{
  "d_expert": 32,
  "router_score": "softmax",
  "n_kv_head": 1,
  "norm": "rmsnorm",
  "rope_fraction": 1.0,
  "beta1": 0.95,
  "grad_clip": 1.0
}
Below are experts of layer 10 (counted from 0) of a mixture-of-experts language model. Rows are named router (the router's row for the expert), gate (a neuron's input weights, with its number), up (a neuron's input weights, with its number) and show model dimensions 0-159. Each number is 500 + 25 x the weight over its row's rms, rounded and kept within 0 to 999. Numbers have three digits each.
Before each expert's rows: a language model's description of what the expert responds to. This comes from a sample of Wikipedia text that the model never trained on.

# expert 13
Mid-word pieces, numerals. Word-internal letter pieces like y and ri in names or technical terms, and digits in table figures, such as McIntyre, Python and 127.0 kg.
router:550533494513513507504499505537500514469484543500470499485502522500505467538465485502462432521522491518500484540513436522523507495510509477471483500504458501468532494514489514490515464492508498481465503509460483499487530470459475491547468499496511508498514513488499442478466497519494484473507487490508482505467486501505493541517529558489492524471483462520461510480553500524530488520522518543495481534522474523510435528502457487467520526511545525532510482547532535514465504521515507
gate0:473508501517482546488512494503522453497504524494503518508512495530461514504501467496502509513498503501490474506553472520474497498526511528536514467483471505502508498485523533515455505490491494501479522537525455517504478482486465494487495492520502506517486500510480505468449459441431480507534500515500490540474512510438499507492571508561489469493528504499480486520506462514517515477508455501448456463512502496528513486536520469476473477426502514508480510524504528493461521552477474
up0:473534465502503531492516486492522462455494515523512504512533497561485530499504465491470529525488487478496491512514470542447491492482488567524546492480475491514482506450492536492475478490494537484473532555493495537493496479491488487495527507504499523502480533542503468468437474472480473532529497491536498513492492488440500496474508502546510479510482490500491491517493505533495556461479475498469467504535483484464505488502462481475488521468533493496471496515492550480463536494467513
gate1:511493468408513528501518470536479495470467547449494494494560496487480535473494576518492478496567483533488484512455499498486508502497528511547447502518467523515481486491495478528536499520492485484477503501515467492509442486487485488516515524523480499514505469522493500501428477475467455496499489544485500467505517478495496514491490499501482488482468508479522491496532539477510503466510519496431461519499500490491514483500525491521492493518485512490507493490490505495472499455497462
up1:467457493514511489475504501477481568463510495459511496488517495520487496462504527523489496530488479536479458487526554460527498516478507523505456477492507530496512503552450472483494511501494527511441467489500467480508533432553511492477536510482480514507494476482485497514486481470492500533512473502502509510532520515519506496517509542541511455531487476518480486455477474522486560499481537492491464454496504511499528485499556480488491530478516512511520500510479542481526517495498550
gate2:515496517513533570498474489533496469499504466512510492466573524501456515527507486476527486469492515509484530514515485539496525530487461479489499486539470474491467526511535503539505489496521473494486490505473485447515496509470463499489495537499482550498470507522514521504512462491497438510518511482461500529499514495465506520484532556546521478494514484520465500492551458517486473526510497512503504486482501490556488496533503441528496481479468485500509579472486510483490482514498491
up2:521489512504572578481454513510511526510528514537501503489510502537476474510515509446473467518525524493489525546521472548499499472496483489497486532536489518511493493550477514498455468523514475488473504527474500461522497444501479508483500519477483512557500516498476442488508492485485500480475486482505493513488502500493486524453452533555489491514486496538476480515503513498487483499478526470477480519532481497531462511516466500501529480497502537500464540502504517470520434489475521
gate3:485493476483511503485512482493478515469472503530543516516499531497444493517535507489472570521477481441519500470466516479549477439536480529505468463497516470532513510464512467512503499460525543523498524517537425517502499510555500492490527499524499517538478498526526495507491482522455515531506489524548495456505501513526502530481481502527498508477509490530527517507498525509529515482501501485525453485490511491509515506500508479499503548432484525515498474504522505506464526524532526
up3:526497519476523473481532474545510490467503517470510511479531519546496513509508469465494479518477455521489474484523500520534483476501521486481536464444495455547494499483469510472482493520497521528489519498515459499506463528483502512500493528448463565501498507517494489512470477526511474517535541522531496498488519490512488536477500540508523506481519479505511470478481529509446578520486497497526476514466490458502503496495451457471493486484493495490552492514547559492519508498506516
gate4:502477468490551489531495488494507462496465501534528523524519506546508549496503506508482496489519469516501485500473497466488552439502526512492503520496508490456498470483517478535546477463503497515527491474482510530498492529530518493486470543540502472507484480524443502486486457442494531484472532479511568515514499498464541500511471521480558522504498497491538478472542480479525503501500486485508512490490453512506520500512522454497515517472523476522491446485460456476476484496494525
up4:495474515471557513527437514513539480463479515545551550501495503532515523500487508528494484520524495524524487515470512539532534461506505535496482498484463494473516468462489481510528487452498487506474477491522508512493540498522508479495491530536488445509464522519475480500496470472500503512487525450512546490479482497459568485496457485484548518502495512495520481484527488469514501506502479506427508512504469530502522515520506464500511493460509502545497463484489499476493498490475547
gate5:465490504516505479502494513530476504455476528442491521509445494490495500469500523539440483529528495498466476490497492513495486496494473510534498550534520482492513497558551485490481508497485522509506519492538468450474517549479488511513457496458525475531460531510475548452519499478476451496505547494500497467522511532504494520479504451530507521513495508504529475508480489505485502497495517480519502503505455487506483477539496481482488480493528447507497546534471477454461485490456493
up5:480499503500493475507518533522495498450477514463467483515467486548475515499496500527473484525512504496465440514513486468508502524514470503499490565475527504486476522518556523468483483500511500483488526490515466462520499516528476494513468496455530507525482489499471532477511448499490458487496518503524469475541492524484477520495482478503508556527468503480524460491491466537451503537504527458525541495502483493494495470527492473491507517487541450494474498536479487444460529473459521

# expert 34
Mid-name syllables, months. Inner pieces of common English names and words, such as ol in Nicholas, gh in Shanghai, th in athlete, plus John, July, December.
router:483527497513486532532495460495546479536533523484498507482548495464502502493519527485497519488481524460513477496487478495491508489483480512475477524482527507533448517487492532513503479505509475495526443501531481519531488503508514474497514506502443506504554471513503495476532522485508533491518463515534505513496493526497494508432489556478503520492507488467467471467528494502537421501471524507499460488500506487521569501512549490488490518517459483515514497490475462491546514463539546
gate1:523506494495505506515501505496456473493414479529487465505516474502448490504511526505478493501498503467488490492522488501478499461449512490476482538466478501463531539524481520550460474482484553565516448512472477501505518489503491527507506525507446591487487490495465487493481464485449499503519500492489529496531498522498477476509522518505510487475497489488470457521502512512481464486439537523534529519512472501495512492479484503484464529479491485497490502493501504484480482458531518
up1:497517505474519518494488487472517506518481496514483537503526471481463480507502518518488487468503538456463430495528471502487547496467494482511477526449486521468504528543430515520492462512482556532501450511469512500534494491521518513511506546492479561491527457505460512501513512498466495425492484506480536508530507519496492469507522519517534487521475498482494477532500480519502480490457509456511482533485475496464509484496505529467486516491509461513490490460499479482523470468504533
gate2:512482526531501500512521515485531498520497498533529532517514479530535536496524459500485471453541505534514483500461519473494554492499495535515470503530513487469526534541470545519479495530525503451482495505486518491514535487514489514499521473541472512487465505474446480479514470474507476456466478488516499512518475498503530529530484528516527475507536467567494492480521523458447484508491463505482463488517516457538527478486513522536517488498492484505466507460480522476546503466511505
up2:511496528488496518483537494476529500537552489523536564527522492525509514508552524523488498480520498519497475480485502486501523497533471500529510476518517511485480514514456535522507489534511515440490483505486496508511506536489491499526534521534454506473496489461470512501511476494495517467461461500521496524546485460536515526519463540512514447483531465561518520493502540479471524459533490520491468491534489476538515476473520482530530508491501492525487477458514516468511511446503537
gate3:519500428446537435508466493497515508520512493507531521497490532499513486509529531457492526516499516497450506482436501504495531495509478458504529485490502469460466527496481507499521507517494525499499493486501520533537502524465489487472489508484512476493476500494484495519477446459479532489541541534517546525552468494483468489518477521499487531541452556456505508496500524485494518501528510516509522507524505489495499456536496523514528487509487475503549481466509476459468470469496498
up3:558488492491505464496475478515528489502531517503519495502498494513520501514512498483494516488526566496484534479497539512465511508489486466504519523510531453489484522488465537509487490527484505494500533492543515510469509507459466520475495504509515464495488504483524478488492450442473518483533509509544496540526507480500457516480467510475511528487456580475484501500516533455481496522512514526504514537474528465516514449512519552521543513506464471541514476475488506448475505500476458
gate4:547485511467586517479517489529528446475509475552495464483483517496490526503530499490485538534482498486500479482482493512511515541528526513515484521459487472519487504505474483491474489473509526484515490514516490491534474533490515462461503473490507509462530514477454530476538502512485517490482529547513506513474514531514509485477494540497565514494560460468487482501461488525516487520499493490527510557490539501507487463498557515510450538473514485489524497527513477511493531499492518
up4:552516530478533523504549544502509447490492501548516505495475517512501497497539489478517492488483534479494480470503470537538490503515495452499503523510475505526457563532470456488498495478509498515514505524521496496478487494523520490490495496499498518471530477491473507476523480486449497473502527526528508512500458520477517497450492557506521514454533454489503450485535470516517511516506521499511542545486494496516501487523537478523510498498533504480485508598508466515510519456516509
gate5:467516469478546494470551494537518557503486517525514528476502465483518499498511532494473462497482489486413471497462468505503524509532483505512495496496478510494505483501529490518512499509501520474471469501488522526514487525525478455473515503516478478518493481445507473542488469477526501496518500499524514516518471542484548473511538481508484531524489558512529509524501520430470490500514508496458481475494485471476494483480554509478501517457474448523491506491443482499522519491476477
up5:510482517493508476481504481542512478529510525497467495510525464519473509475519499501485528519493531502443518503502483481510497529474493503482471507480526477547484475511534499565489486488541552453499479489515521502494544521516481469480518517505507513505506513427464477495484462479497496508519488475481497536522475538463516532493508496518506513502502527533509492509488478458490474503491526568456443461498512488514510476457507482503484539436507480513493568509467502502522542482470471
gate6:471461458486514519491516486490523470487474537512539495459515504514500549484469474516485499487551506471521545520474524527466522512497529517524456525518531486506521497519516488520517480524511494474476515500491473480480546466461464503497502506514510506512468504565505481477505484513495492489446482457483502498511465482480492531484474526542514492520531520496521511568497526494488532485492508556476511502487449482458501455481511457547510515523496522485468523506476508433526468481496490
up6:498472456479509509499515469484526438490475519526534496467515512465448533426479461513449511502532477469512521528497485516500519515499529475512457501493531517512468507511520491499542490537506516474498473498455491496505515493504476457540481511519495524480461495513503574495521461548517518510487481474499496496503472522468448523483461491521521502489542496486500535547485512519507538457497526531499521526516484491470481474488532463516489527518513513459511540509469501493504505493503532

# expert 4
Proper-name pieces. Word pieces and whole words inside personal and place names, often Spanish or Latin, such as Alf-on-so, Sant-a Barbara, York, Mexico.
router:526517480516486497457535486480531475498522521492543483499511533480481484497505495465516474509536484480487515487532523456494452491526486497502484541508530522512453511478530485521497508497482505575500518497488489498496513503504508538496481519497525503496490452471505520504512520554555466489512530518528448531544517502563490494440508493481554520487475482494494476482453476479519527522515520452485521509519456458487541528496483492508463507518462491460525486527518513515523508510526531
gate1:520441462521487477535483456525504492533490486536523528522521491532504483466490496496464463540527502516466535469461487481526491470489486469515489535536492515501476486493509517514543499479492525517476520495490499508544487530519521452415459487475509506452477460476490506562480501496522514507537526517449498498542489502475523492520483527495527518506545521506540452493487512505529473529495496509506484507485520506481459534494498479518482501548499470491476481521454500517487516509503512
up1:501450464554514480500507447518492453537516500580498534516529465509509498478493511527468464507530506510482543504456477474532490494505524509494483547537484536495513504473517514520527475488511539522463523487501509494543494505490509476426480499496499497464476456499515499553483503487503512512547524529486501461554476503499541464495475507501530527500490507517552487488487528495511499519510485518483478517481516513476459528469515496544474524538476480510460484515491477498489502499502500
gate2:502458558477517489458455527455548475493501530508518475507522482493522528485503503466529440490479468471470468486513473516466487470480481511509486496455487479516500511482466514523535512530482505501491481509460515488458512464521496479490482475506521486524470503520494512527494506477508485505488534500506468522535457515476537466477567476489534489489512516508440464506486537523503504501515547504427506487530492515526442500497504513500505504506492447483493516498439502496521492514516482
up2:496463523499517508463486518469516453493482511514504474525494488473501542468542495472533455482449477490467451469508489505487475499501462502502502462483484470510500532475480531487532495525484511491523453498450510489489514485545506495504504493489502484514502496536482514511496523500516477500489522505481497503524453495464511463494533466500521507477521506509458509528469533515527478510505538493390501488548512536515451500515530515521514495497497461476469544508450495496544487474485528
gate3:494498433520496463512519453532505504472514490502547478482474499495521481479547467475543517537492566463491510530541503491487489457436520500514480515491487536510477499498500524508505499486452570506468552502484515513502485506523539496510459513476504472473481480505509471506499480524504486483510507502502495455527502484512449542493501491507513528474477513526495522521485524479483492494516432464491520506510483489471473481486508495549511473512457455472544503521501517487514488477472470
up3:534504561490538531523468486491475489488495503482454488520476521500446530452537480483468508496522441563484478487503490453477487527506495540476489518489497426462510483491524536474495509463498523492526533507497505528500495506497505534484519466493523486494505503517466545518485518512526508551514552479449518518496475519502499480516470543498501498511525495497507472502467516515488506490486524503514509500515537525524442500531503498512471452511518464472518499521444537519494481506508491
gate4:489469464495510507509520499496497493501497499515527475469513513471464512455490542516543478498489515505477510467512502472551537491528553469493472504546499511490423535495521518493553507468450530523526506448480465482495548541526503476482501486502505515485505466481498561550522539538507499499532491490478504505528510497514490486498485483506523502492485555465463503470538448482480491525504469484483528468505505494508526495525480520499485488551482477477522486491525513501506500511496559
up4:519493535519490524500475488467486512517515486433503494499485466566507497527508490505479518536496457493434536512510536495473502509529490483538498482530491499490493518503480534524503495528516500483495492502539501502498459466513485542473542527460505527477481544520499534470505444484508542515525526529489498471496496519489478514586500521489519511537540485467488511509465484534516483478526492491570473521489482473498491473474465520465464500542516484510485526507498489527477512504496482
gate5:497495479497479528482532495493459486562506523505517488492488484502514533547479460505523511485520488460477504501499495504444505465527527533480487558478484530508518553515498494550527515483465513507485514535529482500462527496490453514495509497433509505524491499520478525494455458496479490457516535468502496560510515484533522496494466518499497506489478552524516486484496505538484515460452505520501527484522488423528485479503476511516531496530478527506533500483476487516516459484504485
up5:505487484503461495497520485494501480495497479491538487540463499494544506495471503491487556489528449472466531524510456506447486471519479556475490514461496483488531582469526497532491540443452513517513506511508483522468522529501436489477510459445506517505475501523525493502477509500497492444477518473513498509499527497506511498479470488485541494489497539544484503490500509516479476484450501517487538460508502494514503496539494453501461501482465495508510493494459496533488500493476511
gate6:490487487511547488522543488535539496524494494520476520486522543502516499458545469496475470512487509503505481496477440487508504478491462480507478507468476481455500498494511498537513501482500501566495487526545511506536492524486457505464480505509444525531466519473490508531481482500477491566491530510480505511472517480492481487420511475503504511522510472570518514536548481475510530487474484534530485504511496451494512482505483545489492490525502507495538523472527487456501504523506502
up6:515520482516553486499504495526499503535476532514539496480497559495515511453550471477504494456458526508457484480521473490528522456478472521446483533493488509504468496496504531449484477486482545558493476538492509498517496480491500499467470471484459522526484491468505529524532480515487524516522494507484515496483507497501453490457503498486504501536501446550518541512519501462486514506480502535545489519517533461466475477507497513499496529520465490473539555504508482477490483520512522